config.toml
activation = "gelu"
lr_router = 0.00083
head_dim = 32
norm = "layernorm"
warmup_steps = 461
dataset = "wikipedia_en"
Below are experts of layer 4 (counted from 0) of a mixture-of-experts language model. Rows are named router (the router's row for the expert), up (a neuron's input weights, with its number) and show model dimensions 336-383. Each number is 500 + 50 x the weight over its row's rms, rounded and kept within 0 to 999. Numbers have three digits each.
Before each expert's rows: a language model's description of what the expert responds to. This comes from a sample of Wikipedia text that the model never trained on.

# expert 30
Description: Suffixes after hyphens or quotes
router:560481619573441422484453483612571461538504550483500491429433478622548451469506546537522482476474391584431416559479521579452470450445497519473511
up0:493538437575511425459419498334464588524459524519463516474547414424464505444594507513520463427574416408611503438567546557487466540535492471470512
up1:476516447446521493473515531462544491481554514458438510547454560443475483479551477481461615517477467500507520614391509472477507450537536470514508

# expert 11
Description: Proper-name title words
router:479475376477518497466419500482503494475552395544461501595488449485446536591362518416485573527514537564458498532483547508517502454506538453587471
up0:467429520484487507460539359471571520553424454509545535585440517568461494516481486556472482503509531422558467431438449478484544444409550517506471
up1:432511516548532461413475439498593577556418499579469468502504547552400558491565550466458535516464543417413441501508453543496549539450579550484543

# expert 26
Description: Ordinals and quantity words
router:510528494533496475443485580481557564471521511480532412463441449560522511437377544498403497483492481527469433423455501445495466571506444506485528
up0:610561522429491499522550575504471553435454540532607426477472490480596618487521484530428447631541464509524491512543441579467520492469563476530495
up1:510475493555453568459542484476559522457522560596495491545441533515491482472468485495357555460495473518552502474569584470500416523549509516510509

# expert 27
Description: List and table separators
router:463470509462551467447491510517469430533448518515517439500518421570561565467462465443532649545517492538552538529525513536423530405526422509512492
up0:437481510489448488546392613549511449578457410473581431526406470493563514426546558474507451462524547546538355499559395404502457515566461486547518
up1:533473514555602528499449519418508493558509520519420542479513551486558505542518570559559522428466426491478584496492499537461471473571498459496371

# expert 5
Description: Sentence-opening verbs and adverbs
router:528578486537485415520550589505520540487542532472445498458477530501513478492444525498540440483380430487492467561493499545520389528442514423576462
up0:484595485465513523579584522532453530489487514450401530529595426441501448539485500485414432425471594542475595433502541443441517448617524435605546
up1:491477430421546427573510492524511501576479547453402470453527470546487548591553542448569446418530457527519483534514498448558429490501515398501464

# expert 3
Description: Year digits
router:491512471487574495471494448483517489526554504515531525454474518366462490536588487527541603577474594534483572537496486433441570511606510556483564
up0:482503526522436511585541557394437449489481456407549517554582440464547496457512438388514539393528455519520404429548502481494532526491470476473437
up1:467426555523445506500405462503512497415460453536604409556534410647524540429462504516503517497554509469528506425608473507502482458548508519487515

# expert 13
Description: Hyphens and dashes
router:484501477516466549460519489522518444484402454452477568522416532521445463584538448409586502477495448461531410518422404424469520461478550537466524
up0:658512549513467575454477467539522553432471478497490545547591403571485523522526427546444449450497467483435493474515526518510536404400488461493525
up1:563510584447503557483574515502509504517471459569494481427544471505475496573573604572532481385502411484474535508540457513542382413510509478618527

# expert 17
Description: Of and list introducers
router:491548526542531498432537375451509521533548547392485547538547453526564551604565507532459465541477494502541452501458499558508551660425518563495493
up0:551469559528510472463569570548501515480463474504451502602496483480545410564504462473483507453466424460484553510501507502508536481527389492501472
up1:420488491477503533570455434497389521495490395529582617503502525459488450554502477505392456568554558476552561507449475513470447461519454427579543

# expert 18
Description: Nouns after articles
router:532501481463476492471519519391410599425493460497475529502533496454554540478500503534388539475519524530499550418497628524497499499498478475515445
up0:557507529431396542489470556437500549460483497480529518497560440438471505412540416447502468537492572474499496561533489519490484468517367561519515
up1:464502565484434495572537466563438481613494416518526468494515535526508468459551600558463461538457545521441480453579429515509516464508566436434444

# expert 22
Description: Clause-ending punctuation
router:558462446493469590493453420493546514423552489498440496578418537517422498577413440470580489557499499504489499502420579388515491460555572555477474
up0:495478559424492477486477469527486490503520483482514467510453541476488566493441575498445468568553450444414515529450446505492486535476542546531561
up1:487524421539547488470424408492459432477514515552642486613533424500565452447527502548512423510505493486473590425510423510456548443505479469565464

# expert 29
Description: Location and containment prepositions
router:367571540537430442520523568469546452501481577457517474460438518448497528392515500504556519536524569521564535467523484526480457491553435553466517
up0:431570466583442477508466616543538535456497480533574554486461445536391544504525564564421535539414483443512470533396411474430483497459520421506490
up1:469522508543484504544488517418411519393516468526445523515506505577556648539458519544510601537560592420469568451585561477476560509486433508495523

# expert 9
Description: Word-ending suffixes
router:485454499500567438460551488579571547414435542557400544503542523561478460540473484526487508490458485478439443553471511471416450425491581438487521
up0:480518457534613479441492461470624474490604549514488458514480543580495644491404493528441531547486579487436527494559556550440569507439538553406523
up1:456483526446574530508487450482526651419399451532497539517584488472482479447477431492506582519518581364433477501499552445483478664445460510480567

# expert 12
Description: Inner digits in tables
router:624473444441513626465526443476498472501440430548466424487582511594470554513481493518504467519434439547464520507472396479544495482540601527496501
up0:469548484545491441465456491524465550491502490453537491549430494551562441637395499471455598501506528543461459614500523564496500560421540563504395
up1:495576477559511508468524562547460492506421528504373522486510604491502556446483580436594488386465457506510476475538541506579452502511540487487516

# expert 20
Description: Word-final name suffixes
router:572483503538495567481474496547532456468465449502471467509585590411534487521566460407568547416585426487581447561487482481575423454576563471541517
up0:562517428510496544417423429528482542511491500469554557491500439407574470464477453549479464477556504533467507504530484455577584553517486456530525
up1:449552566456546578506415432555533478540511540532566440464457527433594563465394497523525452522403554546471499586467568459434522545472535519532558

# expert 10
Description: Sentence and line starts
router:471473567510505518468440466511541482436548570578418552430501605592493527576390504540545516525492556534412481582504470550502465465429560440500529
up0:415514460510548495521451537469566370505558448488473505537437513516481552464466586466497593509482545465485445619452486566540518476485462441536578
up1:601473604551489580489522512456513465464521516514513464566421511486511495470611450478448424437417412500462530501461438416480529485526513463438488

# expert 31
Description: Tokens after time phrases
router:371508492479494468558475527525448461574503528505413512458439512436538437437368484454539469512451482479502404580524404536523459464520494519514486
up0:486499424406474507492466549465494530492573507553503553555444557576501526411435530459568559593580500439466494463584532412539518575477506406523492
up1:554478465566518426525467514527505518508559510533514498488470492471574526431503501674494387543410478519491472518467518526597546514536491417468477

# expert 0
Description: Mid-word fragments, infobox fields
router:549467577505466472489519499474509499483485444537561526531534444548495454455501516569459503542556529488435562414544534503447559549404490364497528
up0:446521564495532485521532497553553459522523494598515493482524605424534582571437545502508495515535528532446535530422485480439545430577467425503450
up1:483443479523559512466587521439461482553534431525420387449555586449406433439460560533526453465437542428488424500497417537587422573537488514486459

# expert 24
Description: Name fragments after capitals
router:464509459478431471560534526452381519517488444462579390529525485398561527388576573524509505550566496477550550403600507535552520586582506407513500
up0:553457542478580508556462528549546482516589497438503522546547469556531537565511429479474588540451501521532453506564550626452504566515520526432505
up1:568506569569440528457533470487496458552555508459480454467508441494525519529488469490546520496474468587501556484540517520420501452435527521467542

# expert 25
Description: Commas and occupation nouns
router:527530522518470512504433449460486559506456431545466514586520534564439519530454454456539582414566543428483539472535434441544440458511580542551464
up0:529415470398534524532432462506480499511551532518530484539504559382458454485602530474618472498522558523503506522494501527561561550518519468504567
up1:474540462569524557563541446494617535512485516461452574465459479460538510353465529491467503482434462404484477493502461442538526536581450505540525

# expert 23
Description: Digits inside numbers
router:476479471445551634505537455537527498456513523549528519449427535494411558527537478527624493479477414427509474559489456441543517465498584621572514
up0:564539513592498480587549546489475445550539537468503430532543497488547591522476436568476478508437453531450487444532495508564486549568460375460471
up1:574565480548409482557488628517492569441449415452417566496514558505572492513479545423526607467532496522539461519502468506555534531594488520487452

# expert 6
Description: Numbers after spaces
router:518446474434455557474486403587533477470469502493483487557457395568449417544422486436543490532521407517518570500450567413513446484534485539487547
up0:557580531545550581458553506475518465520442482407440472358485436496460517481547520556473525447414424491558550517477502430435480444496468488424429
up1:480548452532540406467434504512551548509446449495425530446509567516455449517555556492457510484453557559533514487486459446448524508440433520470483

# expert 8
Description: Wiki heading markers
router:574495564474492641521469485576516448580520573540514513446433530514446477522508454476545474450452450480524428490525470488410467474505498529477584
up0:468508552491507468539591517510476586434521465585413484509523490541580553559428604525472444556566528497450437489517595447485407581501434479527516
up1:517536397443572513522468420487459431592500524540386443533473511469466532547518507545594582435527523409562481504504566605588519488546369530427489

# expert 19
Description: Starts after headings
router:475516430536550397517509550491463618492480446523529428435512586501491548487522560600427467537514593448479591463500576539553591566517460478479490
up0:494562475459557516531485526552584552446495405547448480502581410538382483491494471420561511542563495470471534547452400496475513585557524543485505
up1:552482683620433533452425545492543563489503674562531460576481556538511496511503554538489440496454560487473412462494519422483432474466521549477562

# expert 21
Description: Nouns after modifiers
router:527555523526491566541472570565584483499456514556516553439523524526454482384477546437442564400484446495484410468429515480438504427522504380604549
up0:401428482436526444582417471493484497524455521538480561436492454587469431512465590551424463516489471501474462499543423466518496549483476584548523
up1:463575539524457483544534648493445535632505457506408511571507513431485492527512447450483539500464460408535465481431510572447498618483491534503540

# expert 7
Description: Name-initial pieces
router:521460460441423583482482477416536468554525525520551527485469491461488502514545497409562430423522385495589538585518493426557401563535467444542453
up0:486472513498562464610429544560425431489471473541531427463573410490496544529563518421540510479498478482477508497526507566445536494587506444441497
up1:525498508461487450572498512554524541582468546501482474410460580541514541561541634519494405431566492543425527472511601410521531539489489400486458

# expert 15
Description: Conjunctions and copulas
router:414576597511486469548458540504520469518469475509626566587521527506542411554421475506403537405580502540499517469587508468439516434532540485498493
up0:420465475484416471513507488484387487498488593556519500471467503407470504504557555527582447499489441496504499408556503535527516604608491520538503
up1:483552490586483532519582514434599490490548474432484560552499476450517475434431435435481519480453483464585498540523532488541542600636556429482451

# expert 16
Description: Name and taxon endings
router:517449564464555602557474465528615454489527571511461536525470479496484437493434472496478506472475432568521533553542472488541492363504476555503587
up0:574493530512528461531573487530490526525515497504500539529477597543520568428396608591459520438507500439491502500436567574623518520534520422420503
up1:514589511559537572507465520493452419496413441482495510491479462430520583397509478485529540470579492486565523427514544487450441581564440449531527

# expert 2
Description: Agent and instrumental prepositions
router:560525553569496436508554462568439496542583549454469500568562516517486471497449440424503560439600555554426507535444458483502536491507505565500553
up0:468497415529536540397513468487506549476507559490486492503548572515435593555508478465538488397508490436486502475563530493484493441529571440540483
up1:523480496452574535609553479459532484540525586541449554473564496551551588541445522480492434456512367524607404507516527548530499518463509491568384

# expert 4
Description: Periods and abbreviation dots
router:547550444444527555494545459482501502470511453469592516544503391508436436463566418486489465528487470429629570466446522494527576538472445568431403
up0:510486528602591534490505468523425499390523496516452642469410534493514449583504521515473492561433520599463501477554586504500494561536501424484538
up1:424580482548544415530506513397425573543484467467567478544528562459539526464522444405531502517508469495565559442576611556510567543598476402521423

# expert 14
Description: Articles after linking verbs
router:567551588468558568572454498448525489497547515551496561504527496475640547565505522570472445582502573563467579475456546489467433476390505529507479
up0:490430540610565525518525393513458499526508446506482526504494477561454468538495593574431468465443570537469552493381541418496440626539488528508498
up1:391550542525541488504508480511481512483436422494374531458529513492502543443510504542518452515549460492413444495493415573554445447581524504504478

# expert 28
Description: Verbs before prepositions
router:490540466512484569494505516537489546519536631465512579524513499501494494514429410439609470409431553433508480433582559522502515577443584364427451
up0:463516543421512595506509484454472515501440510507520527500463550432468573494446534506548429571551536459463522492443513576512526540542498542423476
up1:533465453603555546482454480497414496534491513518600487521498515616489480345512541570446498509425507462479495380525459427575517471496473507549555

# expert 1
Description: Determiners after prepositions
router:528581526531539425459508444484437473494545424475520477595507509448603444602581494545490488530451564600470586465489564518500495450546434497474426
up0:564559575561599436540550558513493484492522447486517397500564462476419552519563561513501525458520444487522525523564472453466477458520583510565455
up1:467454476520577526495468455482594491421453590483460531494519509558526516536497497533489511533580406539418489481490536441523468486452581518543534